config.yaml
n_layer: 12
d_model: 256
n_experts: 128
experts_per_token: 6
d_expert: 32
d_shared_expert: 192
activation: "swiglu"
moe_layers: [1, 3, 5, 7, 9, 11]
router_score: "softmax"
normalize_top_k: true
routed_scale: 2.5
balance_loss: 0.02
balance_bias: false
router_bias: true
init_std_router: 0.0188
lr_router: 0.000966
vocab_size: 16256
norm: "rmsnorm"
norm_eps: 1e-05
tie_embeddings: true
optimizer: "soap_variant"
lr: 0.0025
beta1: 0.95
beta2: 0.95
grad_clip: 1.0
batch_tokens: 32768
seq_len: 256
train_tokens: 289800000
steps: 8844
dataset: "wikipedia_en"
Below are experts of layer 3 (counted from 0) of a mixture-of-experts language model. Rows are named router (the router's row for the expert), gate (a neuron's input weights, with its number), up (a neuron's input weights, with its number) and show model dimensions 0-127. Each number is 500 + 50 x the weight over its row's rms, rounded and kept within 0 to 999. Numbers have three digits each.
Before each expert's rows: a language model's description of what the expert responds to. This comes from a sample of Wikipedia text that the model never trained on.

# expert 2
It responds to: Digits in scores. Single digits inside numbers, scores and records in sports tables, win–loss records and years, like 3–4, 2008, 2:34:41.
router:577532464536459514472547519488586502546482485495528465474460582558498493546447544446445430462482545449562452519569387498517499599532522508485555507509521522456466505490495614464423525503598492522603485552463463543449518529541507474509501429438493464481504441528419420420587391408543592468471481528577507515483560561572465631458567469443525557489489505372549513553482515564471521509516
gate0:467584584550517437547473548510461480596446447614425503369437500544462572475366470512462436455450493466520507433499366457538566507507488532510543487437491471533506456476510463476549560464543530578520502560456532518471534464539405477489410424491630446500475523460463445557486477529489413475518473417426573509515490483402502531483468453499506391537542532476448454459472515524492554635555
up0:536459511501507525435425511462498456576558573487482463518495458544555547459485478516417485478527499541431443473540576497568482509462519553548416597470609483472414540494520508555474510603523486543488503538532534501441442525517446474593508508448515540506481576527487551428459534521476381503512480538472437434484455419487481500502518403476407515530443477498508427527548462432533485426524

# expert 29
It responds to: Mid-word verb stems. Inner or final pieces of common verbs and nouns after prefixes like re, rec, up, e.g. upkeep, rehearsal, reconquest, support.
router:521512493405479537579520438487456539477474514513539510476455459497559451368526522432502567489519385572508472384448544424521541563571486433462472574526542420577383463504511437521478548529598492522551546485564438487508543487541430572543491521552464511555508555424506494425496468616502495456515574556574509520456474466453436484543541453538520479427429490502475473517415612515547445608472
gate0:494475510421563446448510529405507603489477647511471518456528555400514516450617415490419488492447516551536408452486543528531611504594549527477547454540488454508514444493504474546534469496637542484443501483513512497521445538578492518516498531429493570539468573502472448502486509529452442501478517474558444509382555519520457572550507463486473492473445485519454482550485493485444469523455
up0:550445514530550460523494479526589473341564490457513570588483464357486490612539522567521489530547488574611500490551539563549528509463525522559528501467493451529420506517469498479504546552452495530644450585534494491462500411479500552478560569468499514401519559490445564544480541482545496456505524476403431510472551482515417452530495466450472525482410533573588537422627524449426510441398

# expert 56
It responds to: Table headers, dashes, units. Table header words and filler cells such as Votes, Result, Preceded, empty dashes, % signs and closing parentheses in tables.
router:496441522572477432428536471445502447509506544479562444555488565506601423444460495493478511435545546503489387547515543404538491435559428487482554527502461566432530482479497440462483453505616566504466526477484390566570449460560597584591577603522396455402441563444482575497513529546471569476540565489476446411455435532539480481500548520494453475503550463443453504491470439465430520477417
gate0:503421553452454460481467485367514557448494468531456569470474558521569494579587508532471503468563564443432477520545490532472473598396440468393490507434507514513444475369492557500515475530531459487519506363568445535587532466504430477554448522572635483465418479412523500451486482537486437452434463430495565445497553607413581538476440465504527513553445466494473575489504545518517498509426
up0:488464382505570516505517386505446426554484639481451506575501549513521437559557593401477446501529415449472510555480507491457432527389506503509435421493490474535569521424429567432493454476484546513469468431546525514436483458433554543453502467480490536553440467486519449459553463532533549495576543459532552456498561423517470450569565498587460491581479430548437516494409567456442530521580

# expert 28
It responds to: Final year digits. The last digit of a year or number before a closing bracket, dash or pipe, as in birth and death dates and career spans like (1909–1912).
router:448513494509481561419521461459486568465476446593627584482475560577632503564446441562503457478518455510435581419551417570533513400469519583514542451478501558523559508507587509560498544523536513456505530508508435449485496493422498514590447460425509522434413499453550484580580415457445480406482500500423450439505496633535498494452484395486482516524562549561564430527473521586571458557553
gate0:495501511479610523501491540431520522410551505475521582416463489504529478473509461541456490582459597536452641508478568507594479476537427487419479528545500514487486469496480483507540475432500411554525450529437576534455573480494499457501433390493614531552420470358573487516493478466506497422520455514465642493502575538520512519560598480532469448605490416506503522503440585560542552492475
up0:522523452480502476444456465529511507560488485516495544528460451450476436450468512363542469425509536470576503489466610380574496525489485462523491535483526527528512432596458456492413604479445485475497525494556485528439436526546482483394483478474452464518540476565458433466630482533526536613486508539525565441508573470524512544459479397521498516498520591459460476486492401459475448560492

# expert 47
It responds to: Words in titles. Capitalized words inside titles of songs, albums, films and games, e.g. Love, Day, You, Heart, The Walking Dead.
router:569474425539480504457537497489599425502480500582474429499542461514440438588471421520590486555538484507474485575495543536507437449456532483466520508433452524577543502409517465559559439479439544462607449598440470447493570567599562544424513482507510521443465510536502542419453511493507475564487448556629561470563450501544535548435526454571498433478519466499535444429486474525548543423532
gate1:594440505431521467475513550503472424431420456432552543575536574536426531527514461460445464478503502461520532474561528440512499564539564489505514548505385508508545567505479566444444444425501504537487450535424453515535529471559475508471490482552518493452404554517507555536472587523488422501459534544465455512490563499462513542473488531439408502504561538456527483507558362405608470474555
up1:533454534492553485525534495553376486525510476481444512520499511501506541521508635526573524442454472572445538466530469424495481557473495473439554488521435557417503419552458461428488517518394518439491598561470440466582483560444475510532537572535523397601518388508473476576517507558582474558558452459512519406630484554571550540501545517448433519561491497552520534474423400514543438430540

# expert 36
It responds to: Proper-name head nouns. Final nouns of named places, events and institutions, such as Park, Cup, Road, Museum, Conference, Division, Lake.
router:490484469574445469457510525466537441454555421565425519446510429517489499431464497475551444515502399497591475496558485574532433410428479559509497489466406463490506537522511537464533572572485456440516537552482438410518496489609464576441462444490403492522447544538476460549544495460434413593379489603585562494573529484430501464495501534574538470507505484482568471413454464533521545573568
gate0:483494516467548584507532599551501477524508515578463548482600392462497554473563491476543386520591452454474470478501480550586544402600518499487455530536621448411574509562460506503461430485581516548456588564526503480587523467541522515492505546503490562488492449528496580546505468504465458412477516598544532511519608478490490522384489521531410522473536540599496508483545531467508480569467
up0:552512555513498478498473518521485476477549518422413479496510516457439444516494544475478466552575525500446484494657485508459525502506511534472479531512506496474525540504529512499469528569489548459451493523486635460583518456456468570530550476606428506494467569500470431515445486472393455525480567467413551372561466412529515465488527636522551522537531542585563510520511610455513534530434

# expert 13
It responds to: Name-start adjectives. Capitalized adjectives and word pieces opening proper names of schools, places and bands, such as High, Gold, Air, New, Lowell.
router:473548398463524473542455498458497435451492481471409455435474463502388478539488544482473532503537439555626550459628524543428532504525578482507504476541424512477536464544544498500583542525494460501509463531421550412541407421572506545549504454475418517520509492500530584391508460458496475499566503556531569470539510452474508501471512543446442559450452494458465615518566525536482475531480
gate1:505472454501514494401574420499549536580520552523478540507523528416453492508556563546517464501534455453549456524568474526443458506503561501490474536555477470495547539511403619555469480454517544469528453485431473481562526592586435489578434391505543445571474597423507480533536486502407441542502459440510445595458464504453563559506580447446469456509468510470490465512486441471623465505548
up1:555440419412454455490531469491442454543546491454494477436600535474550491399488500501509509542507521559479559395424596507500420535422420439445487469515457453542509522510520524467527500480469454473487348553494550565538388499485491552433500575510458548498460518620508530478490504473533497560481499380468487626477514537400429551509487517536508465519544450492480484449566545500555514528589

# expert 22
It responds to: Hyphens and symbols. Hyphens in compounds, dashes, slashes, plus signs and minus signs, mostly in lists, tables and scores, such as Right-handed, Runners-up, 82/100.
router:458486417563485439549495533462506431569471459555560438480417501485410450502568441418528561541464454508607538512532561572579449497506512457436533422524556483429436418531443459549434506490534459398532441498511502523483493490433559481499478572554536551523591497519581462475482526524533429570527561428474438477502412408469567519562506547509495474458501538444376516492490526512480511545495
gate0:474504474466452473387521545517465463507611542537547504449441556594551408532438483482510495551386437549495527468510450511518519525569489539485504371492544543563591500557390624409445535557472513404567499468508617524513521451455414480491507502517463555491543533540477457444428489528519527557460534462487558489548560499527501472475501525552447480488431500376583464534498413455504465580479
up0:515570547591539550472570517529461467456528515425460491432517476436506488558449576539547653522509468519483437439583468474508529542464569507436563507611564592521493554541536444542470543574460546500438507469552522484513491454504463458589471535392498529563529463523515536485553473468533557503479422494567527490443473541454488466545475461494423459435501555609614586518513527529531474454423

# expert 35
It responds to: Articles and possessives. The words the, its, his, their and possessive 's, mostly after prepositions or is, e.g. within the region, of the.
router:540478457532420430578531449482531468447437502545509505477545479525574537557477484538523523495500478568534482437505545572514478467449605458505490393570562497450546592563560514595462485474469527506392634528522515560509545486502499495582520506462496488535509540453530528444543612472484542493444496489382506543540594515544506570458511529571506607487435579591507549539531571484468583527391
gate0:515514569416499508364544528527421535556444380566501540469365560500489471474630502563473561491505534498407510540521491432497408512508479553572566483572506478540446635510471476550541496491545533572419526525472376505543477650534561557390532543508406523463570517487609445530550616478502519585482535476583528535510539507464514474448525512435488481468449491476477443545441480427505558494586
up0:459480469461576497515457414525544487495498494597469377444619451534477557430448473527508412378489579456545459468503488511514570476454573515491523531508468483532509543540511552513528477552537462521473530516577432524554401477543427478493473500550493605463514554506442485567510416472508423556462545540405506426450530533512499432516452599420468471530430523618433408517527489528523475429419

# expert 63
It responds to: Infobox field markup. Colons, dashes, bullets and field labels in infobox lists, such as Coordinates, Website, Time zone bullet, Family:, Years:.
router:539546486608540548498514480390515489511474437618494509551458456470466532603509533447451465430547577458427540496484464503546445448512551464520453452410447544464444479422558479536529454428439483511452584564489453471507432585432490532419447479482476548514525432406564517506543492547483559447496517433444417461568504564526385516415480586518472636537455478454519495527414536577549433461514
gate0:586462444495510529415498495486503489503524536466442489529421509565493517494530498451546433569565548526456490425524479430582392564486525538526585537497576472418509513456569444471449440433465533532477564502530494548461407516543367449488431468495576576513446458470482455554538504584499586516499456509489548485471472489500504584486405470493383494608491463528364428521561461532473541586525
up0:558472541435425484475484505510588531393570471553520519480462539478435565541521558441510542496550547511464384509527549533626494554583524504541437555450549483468471544495605481398503571478568514561522395562541507466597619500525539544520475523523508510599552527448499471503565493441548453524497464525469443483578436523519393485501523584492449534413507590509397519549555510499534567426391

# expert 42
It responds to: Closing quotes of titles. Closing quote marks and parentheses after song or album titles, plus nouns like album, song, version, episode, It.
router:481471490587439485492546491431508494504490469468501554427414416529566502537453536540527506465560416499440486445548522598536558468444441462495487507461438511505451476522445545507476583526491470410467475474550407440474498538544456576493450534506489492414416544491436526519422445473492498480483431525610526508436468470516385393419411423474503399549578474465554435534494480610483483496520
gate0:423535508583493556417524490512498472540450485546529529550487373575505522517522481463463458496467520526446541491492470520597560496523561565436494538512478552439522418469443500448499396425508399517533441512470527457498462562544474442522521528515569522499482493545517434443498548531432564432500592438540529544563484533560455512494453416547515475428546427511561447426405491380510584498443
up0:514531513552536495532392469525553517490499412556520520496504444448562517569452521451500495494543547514499551515435478405454495499487481495609434486467507539657474529513563514495496432493357607498476578473524496611555534482453501490552606494405454488447389549506475450587454426542538493437463643496479518423580444478514513518478539530520525557378556575447538585486548603449460456535511

# expert 43
It responds to: Table and list cells. Digits, positions (MF, DF, FW) and labels in wiki tables, chart listings and numbered lists, such as Album in Dutch Albums.
router:404570487522443443552520518437504507494506580554570469567497456630559473491560453519465486561428451568414504512517519529569501475584505579450462472526498530439448569461500563457506500514556513457512427474388463413585442453400480446581493435472555482486418444471456512528488446435450472424495467416446449456472420586517457555478478443470492547503470546485599543571481462498515496469477
gate0:520547594497502447472456492473484590404524501519377490505383451550528557524451397556414466499463501543479539530531477506582506580486535485492520461518459436543577493403451578530522568463581437525506413492532566498520501491484481542576468524562482436483376480482496445510483534520371484522455512515461449508460502618476457543401517546478444502425437425547557507487462503517677456453435
up0:476506485531521498563496468425549526572484513510423482592498567541482524503527529467533492611488430501416547559541523369409465454462499525465485484505490534483513474493601489440462582542442394639487556454440494490462460520506546466547462585461576490479535437422539559520513448380566529512495528529564506558607467601579514509476534520509429533483519500529568523487511490550498534443494

# expert 20
It responds to: Opening brackets, quotes. Opening parentheses and quotation marks before glosses, dates, abbreviations or titles, like (1788–, "born, plus prefixes un-, dis-.
router:618499547401509474554466492440442553539466563591538431486432567456451423579564580494552528553543447527539481450496584471506427538448457424484521551577485481526391575493480504480504541462503404497520480495561587430548566440459384543542454498534513466559514538421449553445425455423523420536500526441491449403429465473383552464427474520514464432581611545459416468448482475490482505543459
gate0:495509586539579472503536471634493529616527511611480525523499442564538406492488506507496554578496514496467474499469496521541409454409533500475579560528497521450540558515392465579473496482569436526521500538442487466509504519430483516506563480489490610519483349513526495488403500555583468448529482548458471479464454560488528486496588507499612559467546630561497557516536458515497502466557
up0:445547483441471496526497574542470503531482506456510451530599513437451464520474599494509562542455426497469517525587570532528572493546571512510527496488497555536520434581463527422540490490418514551483411471489356557435444506467486542491452476475465531506485512602440485546468525474482483567559523481438470491425475446484513477435560511428528455447457541510557556488541589557467519475457

# expert 60
It responds to: Digits in tables. First digits of numbers in table cells and scores, such as | 10 |, 1999, −16.2, often after a pipe or minus sign.
router:483522494559518477510521497533538541523510492494504449499461488637477500559484548425302423480441544549503446461515387484484601565535451473542537510521508531453526485491521512458477525573571463566536421485506506597514564526478540455565484471477626560528426449529425410415551468419551608464508574451484540489535531515524472602448580509425575480518457532476573528553427423383520522477483
gate3:570481472482472405490522506477509487527487533487530500478467505623437504589472484556494496543524469589480508547452440515553496479511364492495517481411516426529517478562495547452470409461473386446460458396540573495466610473498511553507488430511471529503444547506605477406474459451531429528483453460577542495540578564429509406474492526491446526465453494557432408466419481396534556478478
up3:402482535535530548524510586551533444470467470498559642439506492493481468481571479518506481497459592508574469506496469494504582519403588480580448439494495460420447414458519474497478532581517538474524391502554493483522457424412491517541506560515524462508510425479556538488524548455493497557592425593414542611470500517522517517494509617554500464517489588511460473387509512505490470530409

# expert 10
It responds to: Phrase-joining prepositions, conjunctions. Prepositions and conjunctions that attach a following noun phrase, often in census and descriptive prose, such as of, and, with, by, including.
router:450455541477456469484572377506480546602484547439561581572592490434475495499510462580411393465525560515542608456390524515548514546476456509518564526453464480574598435536491449460439489469490472509450557555549515543497447591562538613451538493479422502422516489536524472540448599470470575565494665541496593441444552536408528588535563495546470375521520520489462499552504407382461542498418
gate0:477516496501548486490548493486460463418459574539495616579451473577508454431513364513440516594452417484460497453438652523465476548557494476524415499449478487524457505450445569518627564495505521516431472445492500528500472414407548550530492519424491522546515487555459550556406500455450433463474521529574547479506483387479567566527513520505586456621478565461521512539465567532551497526518
up0:499589530450382508535424476550564470536577450595486440520603580502572533482481468468413500474510536601556499489453504535604530449519586510489448556394491400517568507406415520500500499521517492580414454525428525531583482511541550515471467456440543559528520443506477423483471464499581418444480494530503573456440420445521531514474510421575476482430466478494577517617465414554530432505507